config = dict(
    n_layer=14,
    d_model=256,
    n_experts=48,
    experts_per_token=2,
    d_expert=128,
    d_shared_expert=128,
    activation='swiglu',
    moe_layers=[0, 1, 2, 3, 4, 5, 6, 7, 8, 9, 10, 11, 12, 13],
    n_empty_slots=24,
    router_score='softmax',
    normalize_top_k=True,
    routed_scale=1.0,
    balance_loss=0.0191,
    balance_bias=False,
    router_z_loss=0.001,
    init_std_router=0.0292,
    lr_router=0.000681,
    vocab_size=5533,
    norm='rmsnorm',
    norm_eps=1e-06,
    tie_embeddings='early',
    optimizer='muon',
    lr=0.00911,
    beta1=0.9,
    batch_tokens=[65536, 131072, 196608],
    seq_len=1024,
    train_tokens=745400000,
    steps=6199,
    dataset='wikipedia_en',
)
Below are experts of layer 2 (counted from 0) of a mixture-of-experts language model. Rows are named router (the router's row for the expert), gate (a neuron's input weights, with its number), up (a neuron's input weights, with its number) and show model dimensions 0-255. Each number is 128 + 24 x the weight over its row's rms, rounded and kept within 0 to 255.
After each expert's rows: a language model's description of what the expert responds to. This comes from a sample of Wikipedia text that the model never trained on.

# expert 0
router [ 90 162 120 142 138  91 114 131 149 157 125 123 172 117  69 135 106 149  90 125 142 122  82  94 136 105 141  99 131 136 135 146 132 124 134 161 115 128 151 149 153 148 152 112  77 120 157  96  90 140  89 105 109 158 152 161 139 156 103 107 127 138 166 128 105 176 156 149 174 126 105 123 105 146 131 138 137  95 133  97 115 191 104  85 116 134 163 148 100 137 127 126 118 110 134 115 154 100 101 144 143 117 135 119 124 101 144  98 123 101 156 108 154  84  77 147 150 101 158 112 162 106 133 146 113 106 128  73 127 106 109  95 149 136 141 134 100  97 121  94 111 129 116 115  89  81 118  86 166 145  88 150 118 114 169 141  96 130 121 100 130 138 104 106 118 141 123  87 152 140 131 144 116 153 115 123  97 157 139 104  92  64 119 120 123 127 101 152 166 112 169 125 141 119 148 115  81 115 134  96 149 131 154 147  92 136 125 127 170 129  93 100 127  97 112 120 152 114 118 148 116 123 128 137  90 115 164 115 107 152 138 117 174 162 125 122 130  92 111 143 143 108 120 109 150  94 103 132 112 155 137 165 112  84 121 159]
gate0 [133 154 134 155 138 128 141 133 101 121 141 135 122 127 137 113 158 104  79  87 119  67 148 113 133 136 126 139 144 115 152 172 106 151  61 105 105 143 133 128 112 108 180  89  93 131  76 126 132 108  69 157 100 156 132 127 102 122 142 134 129 147 184 118 125 139 148 141  92 150 155 101  97 110 130 134 132 144 169 119 113 179 129 136  91 138 107 128 103 136 137 120 133 146 137 130  79 140 124 109 157 114 121 160 140 109 156 122 143 106 127 132 113 127 123 114 138 133 193 135 151 119 145 128 120 148  91  88 146 100 136 128 156 113 125 119 113 117 112 163 111 140 108 145 109 141 125 120 102 143 162 153 128  98 100 116 120 167 140 149  56 116 152 127 135 108 104 115  85 107 129 130 129 126 110  85 109 148 145 138 133 101 121 104  87 141 152 132 132 123 141 154 155 118 153 114 127 161 150 141 132 121  99 124 132 101 214 152 127 143 138 143 106 183 139 105  90 144 126 129  94  75 114 118 105 120 137 154 122 132 132  92 107 164 120 134 153 101 184 103 118  91 100 105 149  97 110 150 170 158 145 105 130 158 129 177]
up0 [109 139 118  81  93 109 107 135 135 149 122 130  95 122 132 155  91 131 132 139  97 117 120 115 183 137 109 111  95 156 129 167 152 122 128 101 132 154  94  66 119 147 142  97 113 151  77 156  88 162 104 111  92 136 120 115 114 116 159 124 139 150 118 137 116 130 129 112 150 151 112 180 123 150 121 160 130 132 119  85 109 138 104 136 119 128 139 117 131 135  89 142 184 122 108 106  46 162 133 117 112 175 160 110 125 111 125 118 140 121 109 116  77  79 134 125  91 131 139 115  64 131 144 124 138 126  89 117 127  67 149 126 139 103 111 146 102 100 133 141 144  83 129 148 139 137 113 170 122 100 158 123 123  95 118 130 125 160 110 124 103 140 142  77 166 144  87 119 119 106 128 147 118 158 138 136 125 102 153 105 122 169 114 142 143 106 168 118 130 115 136 151 164 136 121 133 132 121 119 125 121 168 140 164 134 129 174 108 144 100 142 136 145 119 153  77 101 143 105 113 115 167 141 103 105 168 150 145 134 173 131  84 123 167 134  90 148 179 138 134 152 147  92 120 143 113 120 168 145 147 135 112 113 142 135 169]
Description: id suffix, comparatives. Word-final piece id in names and words (dorid, liquid, Did), plus than, since, now, United, and table-separator rows.

# expert 47
router [ 90 143 140 152 149  94 109 134 153 143 113 127 184  81 108 132  96 165 110 160 141 148  91 120 144  84 156  87 154 134 138 164 131 142  82 158 148 129 155 163 126 127 100  95 122 157 165 100 128 147 103 118 129 137 121 149 153 168 114 102 148 154 143 108  91 152 146 141 113 110 159 106 102 174 130 160 129  98 126 116 113 170 110 126 105 149 144 160  90 112 108 138 121  95 147 121 159  85 135 117 155 101  95 111 124  86 160 110 140 131 156 104 157  99  94 139 100 121 165 136 129 113 136 125 110  74 110 117 145 144 128  78 131 119 132 134 160 132 109 159 102 147 121 154 114 110 122 108 165 138 118 179 100  99 136 135 104 100 105 106 103 192 157  82 121 150  97 126 187 136 133 138 129 139  79 117 121 146 130 127 111 109  96 121 118 111 126 192 142 144 140 135 141 123 142 100  87 116 125  97 151 147 134 149 109 122 122 134 125 133  89 133 123 108  71 116 122 111 133 181 160 116 146 131  97 132 144 106 100 114 141  97 134 151  97 118 153 117 118 124 136  97 107 115 139  99  88 155 106 157 126 156 149 114 132 124]
gate0 [101 161 109 170 159 153 147 151 164 114 138 108 159 119 118 122 122 123 162 100 179 106  93 136 130 131 126 160 169 126  91 155 129 128  85 134 130 128 122 119  97 170 124 129 114 129 133  89 128 143 108 121 118 143 120  83 128 181 132 115 151 107 152 126  91 119 136  91 117 111 113 135 153 122 105 177 120 167 163 120 133 126 124 119 136 157 108 167 145 148  72  80 124  75 125 157 136 125 134 122 121 131 115 144 105 117 130 140 154 140 126  68 124 112 116 120 124 118 169 118 125 101 161 144 133 156 111  69 132 138 121 109 131 111 141 129 139 174 126 107 146 144 159 160 143 114  97 142 139  99 156 160 140 127 142 154  68 132  71  72  98 105 111  98 158 113 118 131 171 131 105  94 147 134  98 111 122 122 136 150 150 118 149 124 159 115 159 144 116 103 114 159 172  93 119 135  94  93  95 129 107 112  87 133 128 106 138 132 114 136 136 105 121 122 124 117  70 120 135 158 151 117 124 116 132 124 134 112 131 116 129 116 102 156 126 142 162 140 146 113 128 124  87  35 143 128 114 126 146 127 150 117 166  78 164  96]
up0 [130 144 127 146 121 162 136 128 142 135 147 115 133 144 133  93 112 108 161 112 168 122 108 128 142 135 140 171 172 103 104 138 141 168 127 121 117 153  95 126  88 158 125 105  85 120 110 119 140 121 130 110 128 195 129  60 131 153 104 116 140 106 161 108 113 131  98 108 134 127 112 186 154 132 115 130 133 148 203 106 114 134 117 127 104 136 113 163 146 149  80 109 137 115 107 151 106 106 123 128  75 146 142 133 131 137 161 151 119 170 114  91 143 131 125 133 160 111 164  97 140 130 124 128 139 167 116 119 124 131  84 141 139 105 125 134 151 168 123 112 145 132 132 124 193 140 120 174 136 129 177 181 134 122 156 155  52 140  91 103 153 130 140 141 114 107 155 126 146 107 100 128 150  94 128 129 131 132 174 165 158 141 106 120 167 143 154 112 149  98 114 148 149 122 115 114 110 132 124 118 115 109 123 101 141 154 136 115 147 160 122  95 140 103  96 131 116 107  95 103 138 130 102 112  87 160  90 102 108 148  88  90 138 124  91 169 128 150 143 110  96  88 117  88 136 173 143 122 159 146 143 146 140  93 148 137]
Description: Endings er, est, ate. Word-final or inner pieces like er, est, ate, ber completing names and words, such as Fürer, clerestory, interstate, greatest.

# expert 13
router [110 161 133 140 125 104 105 146 157 183 124 117 171 106 147 173 131 159 126 160 165 121 108  78 146 119 121 115  93 139 139 158 141 126 104 136  94 120 150 151 144 133 140 111 115 161 146 100 115 161 117  93 112 150 134 138 147 143 115 106 157 151 171  75 120 126 124 123 144  82 101  93 112 183 158 141 131 119 155 138 120 158 122 102  95 126 119 164 161 123  87 115 127 106 137 117 153 102  60 159 146 111 105  86 127  94 114 110 156 112 160 110 123  89  97 158 105 107 162 140 143 117 150 140 103  92 162  93 122 129  89  87 134  85 138 126 121 121  94 135  88 108 120 126 108 106 100 117 146 180  94 140 156 115 152 132 111 108 108 131 124 152 124 140 142 131  99 105 140 147 135 152 102 140 119 128 107 144 134 109 115 134  90 114 117 131  91 131 131 116 143 113 127  88 167 117  97 108 161 115 130 141 116 175 138 134 106 110 146 165 116 125 127  68 105  98 141  82 152 133 107 122 115 160 110 112 177 129  95 137 108 126 125 151 115  80 129  91  71 152  95 138  94 117 141 130 104 156  98 144  99 116 110 124 134 108]
gate1 [122 132 137 131 123 151 107 157 119 129 160 101 117 119 143 149 120 151 169 126 128 144 126 147 106 120 126 135 152 147 113 171 172 114  91  84 150 155 156 109 137 129 138 120 102 101 128 109 106 121 102  84 101  99 115  91  78  66 144 140 131 160 160 135 142 151 167 112 151 117 136 149 152 132 147 153  79 117 102 160 106 139 138 102 128 125 127  81 125 161 125 158 166 135 112 114 117 103 137 149 104 140 112 132 119 106  97 125 142 105 138 103 168  91  87 160 126 124 160 144 133 123 176 132 129 170 139 121 104 151 175 123  74 151  99 123 127 146 156  98 136 145 147  96 102 124 152 144 132 136 133 134 131 118 138 148  96 134 127 136 123 114 149 115 165 121 143 128 147 108 113 177 118 123 132 148 133 124  97 160 127 116 133 106  70 133 150 111  97 143  97 153 141  82 135 173 132 116 130 149 160 181  96 128 121  96 103  88 122 114 169 114  89 136 103 123 156  76 102  99 162 118 151 116 143 137 173 105 128 164 150  56  84 109 105 160 143  83 100 170 109 147 135 145 147 135 112 118  95 123 140 104 116 113 114 121]
up1 [132 159 140 131 127 147 143 115 134 127 162 137 108 127 154 124 156 142 104  93 136 135  98 142 138 100 125 143 142 124 137 150 116  89 123 140 155 143 146 171 159 145 166 160 105 125 160 109 193 112 146 124 160  96 100 112  85 107 122 142  82 119 121 126 155 138 125  98 128 154 133 112  98 159 191 165 129 141 108 157 121 143  76  84 138 122 110 146 114 127 167 120 142 122 152 149  68 101 111 153 115 118 118  96 184 134 155 125 117 170 163 162 138 118 116 129 110  75 132 120 118 135  77 121 121 113 139 123 107 140 140  97 130 147  96 117  89 103 162 152 120  68  94 108 108 136 126 124 135 120 143 153 114 158 117 119 110 120  97 119 100 159 122 159 127  89 162 121 123  91 107 161 127 145 139 161 167 104 103 115 122 122 141 112 117 145 114 140 116 146 157 132  64 164 129 120 114 128  99 120 121  82 134 125 126 119  91  99 125 132 126 106 112 124 148 106 137 127 180 136 160  89 114  95 141 157 106  70  93 152 108 140 109 119 141 110  97 114 111 140 132 189  82 135 100 128 167 134 156 138 131 174 128 121 131 110]
Description: Mid-word name syllables. Middle or final pieces of surnames and other words, such as Chast-ain, Wehrm-ach-t, Kore-an, sp-ak.

# expert 26
router [101 164 123 133 160  93 112 148 158 127  87 111 140 120 149 141 115 129  94 142 147 140 142 156 147 122 131  96  96 108 115 138 110 115  92 156 125 174 138 145 152 183 102  83 118 150 166  94  95 147 124 110  88 143 140 158 167 166  96 139 106 134 152 116 118 140 169 152 123  76 149 116 104 135 172 138 126 133 130 117 119 108 107  90 124 130 148 203  88 143 102  96 108 112 140 111 154  95 108 196 171 108 109 119 129 125 134 101 128  86 143 107 165 118 111 143 154  97 135 137 147 118 173 139 123 104 167 110 131 100 132  72 130 112 166 107 129 109 126 125 110 120 148 175  82 125 118 111 136 132  91 148 157  97 141 112 109 138  93 133 122 154 118  89 128 149 115 133 143 147 139 146 106 159 121 105  90 150 138 111 101  82 130 105 127 102 109 153 141 108 150 159 120 132 147 121 134  98 139 124 135 137 129 139  93 166  89  95 116 145 121 117 110 125  94 100 152 113 131 134 149  73 165 133  92 116 154 132 104 146 105 139 120 145 129 112 147 104  97 116 101 102 118 118 125  83 106 147 100 142 100 183 137 117 137 129]
gate1 [105 159  80 129 126 164 126 137 168 135 110 154 116 147 117  79 120 155 132 124  97 156  97 157 128 134 114 150 152 167 134 142 108  95 120 106 138 129 125  94 125 117 134 111  91 134 132  99 148 116 123 129 114 124 140  90 106 147 119 156 115 117 146 148  87 140 119 122 152 106 153 114 140 179 173 145  96 177 121 108 123  97 128  79 106 118 107 148 117 128 128 111 103 141 102 101 113 118 112 196 135  95  97 144  90 120 117  99 153 135 138 129 163 136 177 147 136 108 148 103 157 158 145 162  84 117 105 142 104 112 128  79 164  98 107 133 121 129 202 138 152 143 136 135  85 148 136 122 140 139 132 137 125 130 125  91 159  96 186 133  95 141 123 181 127 127 104 151 168 122  96 151  94 127 167 139 110 139 140 159 155 121 169 144 163 135 140 114  89 144 166 142 132 146  94 154 152 138 100 113 139 109 130 138 140 121 150  82 131 129 159 133 100  95 132 119 150 148 131 122 137 128 177  93  86 131 115 109  46 122  98 107 108 148 115 111 181 130 139 155 109 131 110 127  99 137 123 135 117 145 113 151 146 146 132 137]
up1 [134 136 146 160 122 125 153 143 131 160 156 118 111 182 174 107  79 129 141 155 116 141 112 123 142 111 184 151 126 108 143 165 122  81 120 121 136 157 131  95 168 135 151 118 138 113 101 132 135 161  96  92 136 105 147 141 151 124 128 126 112  89  88 138 108 155 136 139 141 128 146 167  86 195 189 145 118 128 118 157 116  97  76 131 129 143 128 152 138 161 106 130 117 159 133 143 148 128 154 121  83 110 126 149 154 141 134 148  96  96 127  60 142 142 122 176 144 118 146 116 156 100 132 118 161  95  89  98 154  78 121 107 118 114 166  79 122 161 157  93 130 145 149 154 127 165  95 136 130 137  86 161 168 124 153 108 142  88 143 115 132 127 118 110 144 116 126 128 112 126 153 119 138 122 154 116 119 132 136 149 105 120 172 160 147 135 113 139  91 124 113 126  95 133 140 169 172 130 104 149 107 129 144 141 122 134 108 114 133 116 143 132 108 134 112  76 141  98 116 145 106 107 152  98 127 117 168 152 144 135  96 125 140 131  67 140 152 153 144 159 129 173 127 132 117 177  94 158 157 158 119 115 106 124 118 161]
Description: le/ro syllable pieces. Word-final pieces le, ro, el, our inside names and words, such as Muggleton, branchlets, bi-role, Role, Van De Velde.

# expert 16
router [118 170 115 116 155  89 101 142 138 179 125 129 132 120 140 171 100 152 105 135 176 121 115 110 152 122 139 109 101 179 127 140 157 145 121 159 124 148 160 169 146 124 157 113 102 160 168  90 122 142 109  70 100 151 136 163 134 112 115 119 121 167 134 104 102 133 159 112 152 105 132 109 131 138 160 153 137 123 119 132 119 141 128 156 105 165 167 158 124 110 100 129  93 119 137 131 135 101  94 137 150 141 115 107 124  94 142  87 147  86 124 114 163 111 105 151 125 119 139 127 181 102 150 145 136 135 119 118 105 124 128  61 150  76 151 111  74 105 104  92 102 153 175 132 103 148 124 113 163 127  99 127 108 126 152 131 106  84 131 109 166 118 113  95 135 128  99  97 132 136 130 141 132 153 124 127 102 153 148 119  98  85  94 110 108  96 132 160 126 118 116 143 144 143 164 126 122 105 133  78 158 123 138 146  90 153 137 114 144 126  81 109 125 109  83 118 127 134 146 148 105  87 118 139 111 111 168  87 116 151 156 134  89 159  60 115 121 107 117 129 133 127 117 128 117 101 130 142 123 166  85 150 166 101 104 125]
gate1 [117 160 100 109 118 121 146 168 119 115 125 109 140 109 104 129 133 119 148 120 170 111 140 150 149 130 145  96  64 107 116 108 143 159 112 152 141 128 133 115 116 143  94 163 101 103 149 137 102 115  83  98 132 101  98 147 143 170 111  93 120 166 116 140 128 103 155 169 120  82 116 129 105 132  83 132 114 106 147  90 183 181 133  89 106 123 132 117 112 165 137 142  68 114 132 120 149 113 127 122 138 127 114 113 115 101 146 135  98 133 101 100 123 143 118  97  91 147  97 142 154 113  93 179 102 149 134 144 105 139 151 145 138 119 133  96 117 121 120 106 148 119 143 128 102 142 147 127  86 138  86 152 142 123  96 144 158 154 144 176 150 139 136 175 109 140 138 105 145 104 129  91 119 126 120 120 149 117 142  94 191 154 123 129 153  95 102 119 164 142  98 132 121 129 123 108 125 140 152 143 124 171 152 108 134 115 112  84  99 141 110 109 148 182 106  96 112 119 145  97  80 124 122 159 104 129 133 135 184 139 115 145 115 151 103 116 110 136 130 127 121 142 139  67  86 185  98 134 146 131 129 199 124 123 131 100]
up1 [138 208 113 115 109 128 101 107 132 127 134 131 135 120  90 180 154 142  99  99 143 143 121 115 136 122 117 119 144  92 114 129 107  97 101 151 123 140 163  93 147 146 127 123 121 125  81 166 112 162 104 123 136  85 138 158 152 137 134 130 143 129 114 128 145 105 131 129 154 108 161  96 102 142 127 152 119 119 144 144 147 135 133 166 116 128 143 133 135 126 161 121 104  74 156 132 113 155 153 110 123 132 184 161 150 142 131 142  90 161  69 138 123 135  89 142 146 134 107 134  99 111 167 126 154  72 115  91 108 173 138 126 160 137 130 112 162 126 148 102 126 145  77 121 114 132 156 128 104 120 111 130 133 160 134 162 163 110 140 125 131  98 117 133 168 154 113 144 119 146 158 144 122 114 115 142 160  88  44  89  97 137 115 141 133 144 107 127 112  91 130 130 102 151 109 139 121 114 120 165 145  94 115 115  94 140 133 149 105 187 139 168 103 174 113 140  97 105 140 194 111 118 103 144  78 105 138 109 133 112 146 131 136 152 113 156 129  82 166 111 151 161 129  99 103 116 132 126 112 135 109 150 113 149  86 103]
Description: Indefinite article, z/y. The articles a and an before nouns, plus mid-word letter pieces z, y, iz (Venezuelan, analyzed, Syrian, cycle).

# expert 40
router [ 83 161 119 118 148  93 107 165 148 152 127 111 176 129 121 173  98 136 109 121 157 125 102 125 107 144 155  95 109 148 143 173 116 149 106 158  81 158 134 175 137 151 136 109 109 140 146  94 130 138 117 111 103 159 104 153 132 143 108 112 130 128 149 121 117 119 161 133 134 107 146 106 144 144 178 116 115 120 133 114 116 151 133 125  98 156 150 141 118 141 110 113  99 104 146 112 130 106  95 144 160 146  80 128 106 130 166 138 164  97 166  99 177  90 115 128 117 132 148 143 141 112 187 134 115 109 154 101 114 123 122 118 119 132 128 118 128 115  93 135 103 123 149 136 123  87  99 139 157 141 111 144 117  99 143 149 108 102 135 105 118 115  98 137  48 139 134 105 162 132 134 138 130 135  91  93 117 133 151 136  94 127 113 102 137 108 138 140 143 120 145 122 157  87 159 126 111 132 137 107 160 125 162 123  98 173  95 125 148 133 104 120 115 105 138 126 142 154 152 167 145 117 141 143 103  85 142  48 106 153 141 111 116 150 118  74 166 108 103 158 137  86 123 111 144 111  73 126 117 133 121 147  87  79 192 168]
gate1 [136 136 123  87 160 137 156 113 155  95 115 128 134 123 185 127 102 108 129 149 151 119 134 133 131 141 135 129 136 130 129 102 124 169 171 162 130 142  99 107 121 107 175  98 126 163 105 133 139 104 106  93 137 124 127 115 192 131 140 141 152 180 158 150 130 113 117 166 117 120  98  95 150 108 109 110 128 136 104 131 136 138 156 133 150 122 111 178 117 147 112 153 148 123 145 146 122 138 128 131 144  96 106 145 104  89 146 126  94 151 119  94 111 126 129 119 135  97 115 125 129 164 130 125 123 145 127 118 126 103 156  94 165 142 141  98  72 114 142 110 150 166 143 129 107 128 105 117 126 162 135 113 121 119 151 190 163 128 146 117  96 161  88  94 122 110 166 136 147 105 179 158 110 108 143 132 120 130 101 145 115 142 118  98  95 116 159  93 122 114 123 104 158 107  90 110 111 134 127  97 211 193 126  85 132 121  96 140 142 109 140 127 122 112 122 132 128 155 124 117 122 133 198 146 159 120  71 116 178 131 143  86 159 136 122 130 157 163 126 123 160 138 152 108 101 170 138 133 110  98 143 175 169 132 159 148]
up1 [138  97 153 176  99 125 104 123 109 156 117 150  86 131 110 135 113 130 117 125 120 112 126 124 110 143 113  85 109 149 113 167 140 126 110 126 123 140 137 107 164 144 105 151 160 107 117 105 138 190 187 138 108 118 130 168  50 105 128 121 112 109  95 135 102 127 150  89 176 160 154 149 117 141 106 159  98 122 125 133 135 125  99 128 167 114 123 104 138 123 126  83  79 112 135 115  78 120 131 120 110 147 130 108 102 145 153 119 144 113 125 148 125 179 132 104 124  96 146 145 163 125 132 124 132 115 149 143 122 113 110 162 114 127 115 166 199  98 142 183 137 116 120 137 142 100 128 114 129 110 135 129 141 141 135 103 151 106  96 126 140  79 141 155 104 128 106  83 135 159 116 141 101 148 157 146 169 103 131 116  96 116 146 120 156 103  76 158 142 139 134 137  71  92 173 126 115 136 150 149 105 113 136 136 151 135 149 103 125 137 126  92 138 104  98 118 119  91 110 121 169 117 150 121  97 173 122  95  85 140 136 158 108  63 116 106 128 120 137 117 140  89 139 133 120 119  75 117 176 137 148 113 162 123 107 120]
Description: Possessive pronouns, numerals. Possessive pronouns his, her, their, its and quantifiers other, many, several, two before nouns, plus piece ig in names (Sedigheh, Surigao).

# expert 7
router [ 95 173 144 132 135  97  91 147 178 155 127 130 169 122  70 167 129 166 123  95 147 126 114  61 167 114 130 103 103 150 106 151 139 134  93 123 115 127 151 164 118 124 119 105 127 156 130 126 116 146  98  77 128 153 160 121 160 126 102  94 113 155 156  98 111 147 157 148 139 102 132 103 120 131 148 153 137 132 112 104 114 152 104 107 101 167 148 167 103 144 122 155 102  82 147 126 166  94  76 122 146  77  70  88  91 125 133 102 154  99 160 122 142 107 112 141 124 104 166 133 154 109 131 150 111 116 150 110 114 125  72 130 153 122 144 132 119 124 108 112 116 133 167 130  75 107 117 113 127 140 110 169 140 110 152 143 102 111  96 107 114 135 138 125 112 161 117 125 142 145 157 132 126 129 116  68 131 143  91 121  99  98 118 128 121 124 114 148 143 117 164 132 153 144 148  65 139 113 150 129 155 142 139 141  95 130 101 119 151 128 118 114 132 101 128 132 138  86 192 154 138  71 144 131 119 120 138 115 117 131  93 115 117 150 117 134 129 129  91 139 138 117 131 125 155  95 108 114 130 142  91 179  93 110 131 160]
gate1 [146 130 120 122 142 100 149 154 124 172  81 113 119 136 108 115 136 105 164 118  69 107 139 119 100 100 108 131 121 102 129 132 138 126 123 121 140 106 108 129 111 132 145 113 131 112 116 128 145 106 143  87  89 147 115 135 157 119 142 145 113 153 138 113 122 164 173 133 132 165 106 137 124  81 145 119 156 167 103 126 127 107 110 125  97 147 154  95 118 144 141  96 140  84 152 110 157  54 120 126 138 119  81 109 114 134 151 127  97 112 137 117 120  93 110 133 112 120 157 140  99 156 151  96 137 168 126 148 159 157 120 131 163 118 125 161 128 113 107  73 135 197 144 151 136  80  88 103 153 144 109 138 128  97 124 147 142 122 116 116 129 134  93 161 124 100 179  94 116 141 129  92  99 177 113 114 118 124 130 120  96  92 140 131 141 171 152 138 141 124 146 120 141 129 142 167 122  92 120 103  97 187  88 144 115 152 130 154 120 115 176 130 129 162 113 133 181  97 160 135 141 120 144 165 146 181 144 126 166 153 136 128  85 159 141 115 141 176 151 163 127 122 149 108 168  78 144 146 140 139 147 113 158 119 112 132]
up1 [ 99 180 153 112 120 159 143 146 155 111 151 150 144 154 127 166 118  54  95 103 138 139 157 150 129 158 106 146 144 128 106 136 167 158 161 108 115 100 165  87 137 134  93 127 111 115 114  88  89 123 133 170 139 105 119 139  66 118 149 137 138 115 106 149 151 129 106  91 117 142 124 147 142 145 132 125 112 105 150 114 126 141 117 148 139 138 107 160 116 115 164 133 154 102  87 109  98 136 122 136 112 181 117 138 129 121 120 109 151 124 105 139 169 132 126  88 152 132  92 132 162 116 148 122 130 141  83 118 125 134 149 129  75  87 124 136 150 154  86 138 164 154  81 108 123 148 150 126 111  87  97 138 119 117 169  94 123 197 145 152 148 129 101  89 146 139  97 146 119 110 152 117 141 163 137 163 134 129 155 112 122 133 159 115 139  81 142 119 149 123 103 125  93 127 165 158 111 167 111 139  86 136 107 118 108 145 129 108 112 157 127 146 111 143 161 122 135 145  85 183 134 121  99 107  94 111 134 111  85 151 144 121 156 151 178 146 176 140 112 114 141 148  87 110  95 168 124 144 132 112 123 143  99 120 138 132]
Description: Table pipes, word pieces. Pipe characters opening table rows, plus mid-word fragments like ag, at, ab inside names and words (Wagner, exaggerated, enabling).

# expert 34
router [ 77 161 121 139 157 113  96 154 165 147 134 117 153 136 109 180 119 133 109 160  95 167  97  98 138 132 123  98 122 170 131 126 141 139  99 131 140 151 180 158 121 138 181  90 117 135 142 120 116 144 115 107 124 120 152 152 131 156 132  87 128 166 133 117 115 164 146 141 119 151  95 114  87 146 132 148 143 124  93 121 127 136  91 101  84 123 160 136 130 150 113 132 143 118 131 135 148  70 111 140 159 100 131 117 122 128 146  95 143 111 153 110 152  97 107 149  98 129 168 124 161  74 153 127 106 109 132 133 127 113  85 114 116 104 133  73  89 109  92 134 110 141 130 143 130 108 110 145 185 136  99 156 144  99 168 119  98  89  91 116 131 160 103  91 113 178 115  85 156 131 139 159 125 164 124  81  98 156 138 111 140 113 105  95 127 125 138 129 158 135 169 108 151 122 148 117 120 104 154  91 154 133 129 131 130 137 125 128 118 125 104 118  92 116 132  97 139 113 152 159 160 120 148 191 107 118 170 114 108 145 117 124 160 117  99  89 158 101 101 133 145  95 117 107 172 116  84 138 125 138  92 163 111 122 133 128]
gate1 [146 133 122 139 166 139  81 121 128 154 104 118 132 110 112 157 158 137 123 148 159 138 119 150 113 155 136 141  88  95 137 103 118 115 101 138 123 103  85 130 146 128 150  95 122 130 164 120 130 172 124 164 111 150 130 113 116 101 136 121 118 169 125 119 160 143 108 153 122 120 188 102 139 131  91 121 133 164 167 147 154 126 121 110 105 109 166  97 161 119 130  96  84 153 134 128 116 102 120 159  90 146 145 113 179 128 124 166 125  80 141 121 152  98  98 141 104 165 147 131 124 129 127 137 110 118 127 110 147 120  86 131 148 150 149  99 139 142 107 106 133 109 126 110 112  88  74 158 177 158 100 126 115  68 135 131  85 158 133  79 127 147 104 152 140 136 149  91 143 109 147 183  99 172 124 157 102 180 121  98 178 118 106 128 103 132 162  96 113 111 137 177 140 148 140  80 128 128 136 113 146 148 109 132 158 101 126 140 127 173  96  88 123 134 121 116 132  95 174 164 144 109 117 137 177  90 130 132 118 113 132  97 114 115 119 129 127 106 113  85 106 134 133 154 137  97 141 123 147 118 157  83 136 127  95  99]
up1 [167 125 139 149 124 106 117 145 142 165 159 151 140 120 116 119 118 130 175 165 138 162 154  95 122 132 127 119 147 179 132  80 131 167 137 110 171 160  73 133 118 118 150 116  87 114 122 131 106 150  93 121 108 151 135 122 149 121 133 129 134 125 104 120 102 156 141  81 121  81 184 139 163 120 112 142  96 150 152 160  91 156 132 108 127 156 114 106 100 136 134 123 120 112  64 145  83 153 153 157 128 126 120 147 130 114 129 158 142 180 163 144 161 100 137 182 166 154 137 124 132 112 103 132 131 152 113 131 135 140 143 117 116 141 115 107 152 137  91 191  91 143 115 149 146 117 114 134 140  96 168 138 122 176 169 113 129 157 117 125 116  87 100  99 134 104  94 123 108 149 114  98 105 141 141  98 134  94 147 156 145 116 111 156 130 152 153 109 160 179 147 125 130 157 167 110 104 145 141 131 141 133 136 122 139 137 145  94 149 120 151 129 158 166 193 125 127 151  93 150 124 107 112 150  96 150 159 101 109 120 121 167 183 118 111 124 155 104 118 103 118 159 122 112 129 120 144 122  98 168 175 143 129 145 136 143]
Description: for, -as, -us, a. The preposition for after verbs or nouns, and endings as, us, a in words like agendas, Vikas, easily, Kierkegaard.

# expert 39
router [129 160 153 178 126 104 124 137 150 147 130 117 152 120 102 135 137 153 113 130 152 140 112 123 125 109 144 137 136 108 136 118 145 139  81 147 123 168 149 171 148 149 166 113 108 137 156 117 148 125 120  87 130 136 124 135 139 125 100  96 129 147 129  89 111 151 167 118 134 118 101  93 123 144 145 130 115 135 138  87 120 140 129 124 100 181 145 175 112 154 107 145 121  87 166 144 114 120  84 149 164 103  95  80 126 151 118 100 154 119 129 127 139 112 122 131 145  98 152 160 176 107 149 159 106 110 140 127 155 110 122 120 122 126 148 121 129 114 111 118 106 117  86 140  98 110  55 133 142 140 148 159 129  82 190 114 123 114  99  82 125 146 120 114  82 159  95 109 146 148 147 137 109 136 116 125 132 154  99 109 103 101  96  80 132 124 115 144 176 128 150 122 175 123 133 104  84 100 116 132 155 133 165 146 132 151  91  77 123 112 114 104 113 118  91 139 146 157 118 155  98  59 133 126  96 118 164  91 114 151 135 130 149 169 122 107 148  64 101 170  98 116 115  94 100 135 127 136 130 152 123 132  78 111 141 134]
gate0 [164 122 110 149 164  98 143 125 105 150 147 136 128 124 126 122 130 120 161 133 127 159 148 130 120  68 151 133 102 143 130 118 113 152  65 119 131 129 118 149 141  75 178 110 156 135 137 122 170 135 186  97 134 131 120  97 154 132  98  99 156 104 135 120 135 145 110 160 146 145 134 123 131 112 134 111 102 132 102 119 126 118 137 102 127 127 134 155 131 109 173 109 130 120 158 139 114 159 119  66 128 112 119  93 126  93 144 130 153 117  91  89 133 116 138 196 128 115 146 124 161 155 148 140  86 104 121 140 147  93 105 104 133 144 115 120 139 146 125 192 104 111 101 165 108  94 102 168 172  98 116 141 129 122 107 177 149 119  96 128 118 103 155  82 100 184 111 135 119 109 154 171 120 156 158 138 140 173 131 160 143 124 142 134 118 131 169 124 113 125 153 142 135 117 151 134 135 142 122 161 174 131 121 103 122 134 123  80 175 134 120 152 143 184 108 153 137 114 192 137 145  77 141  98 131 120 130 133  83  90 122 125 147  93 154 155 139 142 114 123 120 145 156 162 136 142 163 116 106 146 133 151 107 128 127  92]
up0 [109  85 131 132 105 182 108 119 172 124  83 122 130  97 155 120  83 128 112 108 151 104 133 131 138 123 102 112 115 111  81 152 130 117 154 114 154 159 150 125 104 175  70 119  74 122 127 103  55 138  86 152 136 112 145 171 133 148 147 124  92 118 167 155 127 113 141 131 134 132 118 159  88  79 139 105 133 150 121 129 150 116 133 128 119 133  98  92 103 141  83 127 107 134 138  99 118 124 143 157 123 125 154 153 146 151 121 148 107 138 117 145 111 158 126  86 146 134 100 137 139 122 113 108 155 141 152  79 124 126 152 125 124 115 166 121 125  81 116 107 138  95 113  74 172 135 169 111 121 134 127  98 147 115 131 118 124 169 130 150 122 180 119 165 167 100 164 126 135 160 117  99  80  96 101 116 136  72 120 156 130 113 126 102 180 169 138 152 140 114 132 167 124 141 184 119 110 154 137 150  93 138 134 135 125 123 143 170 106 154 134 109 134 124 106 130 127 132 120 116 134 171 132 135 146 132 145 134 166 133 107  93 130 128 143  84 130  97  81 146 130 114 133 147 134 139  84 119 143 123 138 145 181 125  98 143]
Description: Pieces after capital letters. Word pieces right after an initial capital in names and acronyms, such as ul in Bulging, u in Dakuwaqa, D in FDA.